Experts of a small language model.
Experts: 64 experts in each of 7 layers, 64 SwiGLU neurons an expert, 4 picks a token.
Training: a variant of Muon for the experts, 4588 steps.
Below are experts of layer 7 (counted from 0) of a mixture-of-experts language model. Rows are named router (the router's row for the expert), gate (a neuron's input weights, with its number), up (a neuron's input weights, with its number), down (a neuron's output weights, with its number) and show model dimensions 192-255. Each number is 500 + 40 x the weight over its row's rms, rounded and kept within 0 to 999. Numbers have three digits each.
After each expert's rows: a language model's description of what the expert responds to. This comes from a sample of Wikipedia text that the model never trained on.

# expert 46
router:458457429508468542510526520496524410465563535425562513478432449555493534518539564560442445525495515551534454462455508454569484446479477485501498558445498534520464501494446466525464461524501511
gate0:583559425545552497525594477568510475471512400537530470508507542526450477476515558470488458496455515416414469474576477448422525460526431473517475486486517557504556399520466516540478419528513493
up0:606537446459527492581472456590548457539513423496487416540503458526408510496500487477515479546483492492454497451610493458449557476551455461524478500507483586476496463509507511551462432524515500
down0:476538533553481486516516494549487578580552491436497451489514496478489482454495505488553538530509533532602518535453571494516555565480504502423478465466480538522466566455556473486529471507497500
gate1:478460472515452471476460517549500556523481513518465515512523496456547512472538536528457429492477499540580494561422466476534477507503538425504513454453468446502543606579530502460547428493512518
up1:568562562470514521492506508500509467489502526450549539476479532488431567541475417460507579468461521475461508466585523498494537448482488561523468491511523488502443437416495513497416539529459430
down1:472463503534556504478517513500509538500501556399557619564459572595484517513496481517436440418508475552458450489435510561511463461482538547461516552452559505490533459552515527538547521492503445
gate2:518469482522439494523518459513494492545489431515526492506522595570550412499450440512494449481475538523505498527490499498449464479550586494513514511531495502509505488517529467510467478544581511
up2:482540479531545480449459546464526520439486524535477491470490488484465555504577567423513512502494460513512537470506469519530589476520439475484429460504479472460484462587507485472582498440472526
down2:544500575560557495466543481499544467483462454559545549513489456492644461500451562539399571508460458534573494518467500545518514500474444512544543503433438487520482536504555520516499445477479493
Description: Coordinates and odd spellings. Degree, minute and second symbols in coordinates, and inner pieces of place or personal names, such as ff in Suffolk, le in Bethlehem.

# expert 52
router:504537493549494461410498531497475509529471520497567462515539528448454533476438494536554491574484560481489543475556493478548440522470496494498505438492463479545470477522529517560447511468463536
gate0:491625548551447442395488501539507436541523458575492484474505483510460528464469518495600539520484500493551555514445505487450560513471456513537498479507519528539434448454433475477447445383575522
up0:506468434514481536488475498478442559491503457553496544590520534485576481505478493479489459494537484478454538470455479463565476521507524520522530447454523506447542509536502497516564548509471489
down0:561473489500490442463481538469494444571534521563514455494468502504543470496495481460568521510517465488524525620576531509504463475470508493526488452490570560555516485643570457438525486515467483
gate1:471530488436619510498456505535448540444476510507455491497510492488517554458492464530488542446402525463379552484548516451545532399491528490520478517579474479488494472483478522552456456531513446
up1:500449521527381484500513478456544489459476455509544465488499547512538415516490544476556509529594481481502479507462483474431522557546543573508561478568491516548483522549553543470517521533498519
down1:499445510499463502517484478595498486517503492476604467480453493512489461436457481506450545492553513510502580484532500459554519555552490469502531503506475473494450480568497506514404587499472448
gate2:541500500492478524484567506495493493499485542461514506516499564542470422511481541503442504517467533506515507479497557501440527466460460478484480451502455474479458563492438500517407474498540497
up2:433474516568498522506507437383539419530486457504478535473499471492540503434499522509541490518493527504523513553547471433549527519545519520494523465489463451510560478507498442443560494536529597
down2:510476555476555541540514502518555439514460507496481551454523486524564502503523472483434515438439557535474535512509472522530485547507538480518509513497504565426467542509521436537458498498544570
Description: Word-start pieces after hyphens. First letter pieces of a word after a hyphen or inside compounds, like n in half-naked, one-nil, plus verb endings -ed and sentence periods.

# expert 33
router:522477516532480535443434490442540524526515504428546422511426485452423469507510511474490512525456409523409557529456552451561508512523465510484481440458546470551434537456531516485486538468489472
gate0:489511486436522510450513483490415454487486514589443540467523461513494516562499538491510409590523461448391476420544468458529496455426520524496572442504437525490451455474407453501508555519438578
up0:483408519419531483443512484512501415541510462596436587525508521505522563540548554506540479504462477450467471464457450453511532466498485447429476482498396523466485471548515430492477487454503458
down0:535499549486539544545500484509510484531523505517523495505498522520453520533524473471489565488519508480521487472507493456497439496481398473478505447518533507453458496478505450432517452500535495
gate1:546476516462536542417503527490431501471501481485504497496506573489528445574522530443594439517510527469534491595508516440466510507578507507561516445507535510480510530464431528468519506500510487
up1:521495498445475512454495527514428463473529514513454456535503551480450493526460497563503517566555452506533519572576509442465450478499564525527478444459530481537510493487492498505520547471554481
down1:556439534462455493440541542474523527510530499552460438557430437580455542532503455468511475452548408499550488513498448454552488400554471516577501536579535486559477493483434524508500524492499490
gate2:477537524542547487513502536511515497460465474489454472505545532519474505514476585557458529491531533458569446570507495406520558572559434539470558553491468551521484535542458476473435506401556492
up2:436475458539521423493512519479513477510513528452421432472477503479459509520587488515461519453547554530498493529537523460552575473561531585471442456547501522473515559485547607540438495455499533
down2:510465530547505551517559539488466495533472458513514538465513535469534497508553489540401570564536438534485466463497513501593477548454503414469473514533425480543519482485443518544459490527500484
Description: List item line breaks. Line breaks ending numbered or bulleted list items and table rows, plus result words like Win in fight record tables.

# expert 3
router:426441478515475498524524492438450598560480503484492553568484443506449514476469509490487497482533485445430543452520545487497539527524428586484501491463547493439534549529587444487504548482484449
gate0:474481506520496455518532523527466467541490443532539472470499547503486504488506395541498521490521503428478505546494513441500429615524559558419511619539437487529482486539477443490454521512519511
up0:508520540509536506560483511427491467444499515489511552468483488505461490455513485507518448476560502496496571574503508407486442583517539495478533582520442502542456517546467572494492456418498532
down0:472554583549548498513436520488455483473576559555489578531509548542474521510458479464506509549541452490588493489528524489510463544515422521497535504461510438451607420501524504496457519470448491
gate1:403543468527535518489406485439449500478506483458403515459503555395479485479526525516507505459589479441374570463518525467519500500480451528514466465497529512495478550511512468487538544417448444
up1:551462509477521521497453470532443564497528488500470379517498526521500479498519531522505464489577399399486563446537500455507468520467479454483416488496542462492529490464460540468486464525486509
down1:524445474472507526493454501596465528521488492490488471503531541513514456544503509518488534491487601463524435527507473472499387528516513497548513464542542421503486490471479471436536482513466484
gate2:509539532505499550543474526509519456513490497569505524571504550514494523505490442530529462503465481412552481526574510470497497558507470515523523503493494442443494491489570461529559484481480463
up2:479478476519497455566486462456503545513501445427540475546485410420500518512528531535569587474482479561498547509493473572548479476496538482427493531452533498519520516461473515491520518510588602
down2:556430496466524453468491589578482497449540479468435440535511492440549504456459551470580450455478516466542461491485504477489533502561449469511498519523536585498537522528468541553472529505530516
Description: Infobox field separators. Colons after field names in infobox and bullet lists, such as DrugBank:, Declination:, Ambulance:, plus some table pipes and taxonomy pieces.

# expert 56
router:447448479540521521464484570558483490522505514561520480431453532551472509492485440441449542499463484520568509481463516513521477489531564394496468489540499433456557431546499460430533447559513540
gate0:533455520513540466457555478538513373480496546451487500438512485452539446492454527484498530536500429424478503481479488512542489447525419467540624519536520519545513450480521444499510424520434506
up0:456513445488447535498497528449522512492520517458455549426491421498454568419588520608500489494572593523532472477529510498480511539509511539490458522470455516449483501529573585511554550510507574
down0:552534504544486538486504540502487483406528467501449466473488450538420450464510517512455468504504499483459466502399539565552504502505468512510389536429505458421473456528503497561577456463567505
gate1:534455577475537522426391445440476519529458460572469484475507588491481504423396509454488456490497474492531551394505498448550529494470474492506463462504519495456565509517499471513480425516498538
up1:534451509452499538431454516481478537489472519527496549434506496531536446472418555467570544476460493562526497445427498554538494538524419488493480578510536574440503435521527471478596464478560523
down1:457464514528498445552509433549452500473482527493521406470487473523459449532519445508488502551478522484462514469536507480491516552493548429468555554509492534429566554441514475490601474523497557
gate2:582480577443475490451555475611580489458475510564521536484506505508527565445468506500475493471528467537550474542488513501512509484501544444538479593438515474499479463457498480506470401514528480
up2:508518499560592427506538429423526525597493492514516515526509482478482553497497565493461499544530481574526491504434487506476542492531509488461548513537523512506505516463526494548468433554495478
down2:511542512499568498455536485483517535453586467456534557445510559511503416512532561499486518450488420474534524474478498466525471503529482475526491458469445531511574469524561448510562484443515543
Description: Surname pieces, sentence ends. Syllables like al, ar, el inside surnames and foreign names (Ne-al, Al-Kh-ar-j), plus periods and separators ending sentences or list items.

# expert 40
router:470483464434417516471422537505494489477552467533446598452432428529432482512570431489486439533552492563510458469447378577499505498486523517438524481500490501506482524552533521505530469490533527
gate0:453556473510517481531496523517458512504467527470473511494512423505463538454464493482442455556504519527508417551502462453470445490411537447525520520473531513477431489493484467506466500441474573
up0:490474474506545487526475606453423484439494520531462497510500390453478430479553457447529441530482482580484465555482506492449472444462486481464530506506524517455451504520464463471455511425453545
down0:471447521539524525520551452423481476471572428477461419462443482514514492568472468568504506553452564508535481511534436516505448418495545479496493471465512563440523447496531539514456506449488498
gate1:433415430468483473520567561542487460498513493516512472498500506466502519458505446452421503460584516557461473538582489498461457419501472464492542532479524508376481489408510448509420436489562442
up1:482506493463511462545512496499494489532499469539609470492498516453476523495517473502380519528521466465490490509560479478505517550539506500517460551442525476433477494411464449449478497507562440
down1:536526434407481500496466576468500515459461538497559548524550480500438496552511513460518520490537567503460528466555440487515509489540433522594455510521518518493479505513526411400476400489570562
gate2:456509554473518503545451532526485444447509470414513473473501495534500513544520425534501577468456462581464517457435478502562475445561480464462538527470464510507549479541477508534501486509514477
up2:529511500472542458494477440560403456536501561554526522526520448485450512495537468474504482542613446468531510489543474457523448542479517501550466520508461435500544458492524466505420525434471519
down2:457463461483466523549532503483461490487560479486509533462439523478492445471469458476405490457564522440487510537445492525466475578528537517441481502530532455464549522433505578471510518454513546
Description: Opening parentheses. Opening brackets and quotes, mostly the ( before born years in people lists, also ( before age, notes, or titles.

# expert 18
router:470508522436448455554564511502510484441550533553467507503457462439474511572555547434556528491464445527475500502557446526514515547461519513535423487444514521551562519447567510410481491421549446
gate0:560489536440430539569531468497476478461507488496549452467506508449490572491420517475525509455540479508440533507460455513515481512480601518533546481485591566488500519526471490507513511555553462
up0:558465550453488509544517462525502425545490423524513493442502463472465545485392503480473467439457532526490485480447467526482481537458600522507582469490552512450487495497523511538513502549530423
down0:486456516452527472462463503455590463565518477525487492534492453505459524528518519470412503509455501547526515498498512493495527505489484542522499505488580511505547463535524474492522527489529593
gate1:528420555451539487509439486521507456484475538403484501491525500465465471538534474516473572511569456592480548559460462499555501486545493532454479519495580564496567487536473506505502492517450514
up1:441537542527494417482542433604466487471510520486444522518498526495528427460465500500482493529520540478493475540535548453565517514508537488570526514454526452517543529541421458490457544589491488
down1:482503467499456490562525478510537509504539475563394528585518601504535479495538478501577564511490479513508487467448499517426465519566499484554487483419568530576561478473464529539482464522554503
gate2:538469520477455465541502402539506486516493478542521514541513463509511460560598460439475512470495485535431515519507439565482465478568443456551380466468499502469463493492535423417456480619516450
up2:463399414516489519510494426493468530516480448538455527519500484524485471599501473506423514496439518580528547528495476502476427483523485445525477510488529403427479464524502495515494486560445475
down2:470475439493570486369558501491546538511478518530428472527497410491454462515523523542525524541508490547456477492522490489492484463543518565522402460495526457467565478472517484535499472459551518
Description: Numeric table pipes. Pipe separators and minus or plus signs between numbers in sports standings, election and stats tables, such as | 2 |, −14, +12.

# expert 37
router:545471450504498448525502474490525543471504504477556501468467594499535499480482520436499558443540482503528542532517498524487495524550524469515461435490548512460435485476523507433503523470529507
gate0:521501439554544459542492501432440516463486499458554461490498549490481459545529539548522536493514529466467491462531469515470483528511553433532462508442526439545568546459477510539385529453472467
up0:513459475498537538549531480462457563468474525433452510546518482524514540439466481474523567480492451486584495514460493494545600538482439518535491482511470489537477532497559471576524559469534532
down0:534525530489517467501493589541493548505467520463476444439471449544500478492517515501535426543512590474479548516550515442538448451403539454444517561477500464540504474524487470462535516473575451
gate1:506564481449510496575469531463548455534517497474503439535500580535428379495444534480454489458504500523483479545463529512494521494495535519498496468422534505431486456444510433500490470535621463
up1:538551452540528455529481477377509398597496458463561422507493555541477481526440513467437463489515534512458430444454481478529540466518570501479450475470514466488512454445474517494412561468578467
down1:511470592597513457429564528529465481448502479506517456487537593436486557499526481537460605481478468529497494519507493475442488447427532486524558515518578485515482475488541492495486436543553545
gate2:510497464490501458486438454503498485518493553525533415541510534486438521432461480490366475441503447468551535511488485592551525472544570478522452489486510606511530467467616487515505494557505499
up2:502486580527496524472513545455526486522512430460516556480502483538536415555451513509527458501480500492513447472537472513457411512430478527469564551479473345497532539489437515529500571427516474
down2:475461483486506437478488546496507484436537548445474482472484446468465467495518477520475471494531503418461492459524529473423488503509596507511544558483476504436539437422530504477520536497441534
Description: Word-internal syllables. Middle syllables of longer words after a prefix, e.g. in-tim-acy, in-suf-ficiently, de-struc-tive, gen-u-ine, plus list punctuation.

# expert 62
router:595470430507569494544527532494487501446463466496527502483533492472503497515503451443498543419579412545539556512491477507518545450468511521534476554490496526435455595522532539533497510491528419
gate0:592492542530517436541447523548519520463492486462578477503505503532495573517560546533602518488502456577488503581469485487471559543492513494496489488557526498473486554457480515463526458462522490
up0:493509479466483579478557460410445540536514504461449485525487498465507476499427467416483462507448496434492448496523518527478419481557490609465428535410540493554466456565524496511507570535498511
down0:502530558537536469483446523431434499489484500441493454477463485555535478495467511560411472476518498513503475464521604490491506524454550529461507507556525454555440507572509500476486523478417607
gate1:473529537467502478557502489462528393552529539548528487478509559528491518557508490431488471483523434503520437485472440438515550486526502455573502444410443561537488518490533533470451478505532528
up1:500458497519527514459496485507499565505481491453428521578487446502534504452493510557520544508524561511403608484556522559497491527510467514455427565588522438484479525498490479505537546476472491
down1:535547490454489516467554498559476508508472470500549454461495469464514544518516469527485507504550564447528470479530535546635493557433524512514553578483503495457469456536421492533518517444520490
gate2:508528508525498563467481491472543514518530498494470509513487482498526524462522602464438475499525520450483460533546494536436484652489426567518557504485518570488534527484444517495464489515501529
up2:474484517507499459461504497485481534539502492531456540451503514520485537443497563554405460474571521455458480501533507530465561579511483511533457495458458473549529463420462415529522479515511458
down2:488432492530503399516530518474414525537499421496466522475485495458455487429535452466546499476491533526452488502561463520490514487546424472479504501526513549483481463551480513537465463533562472
Description: Geographic location words. Place and direction words in location descriptions, such as located, north, southern, Lake, United, and endings of region names like Isf-ahan.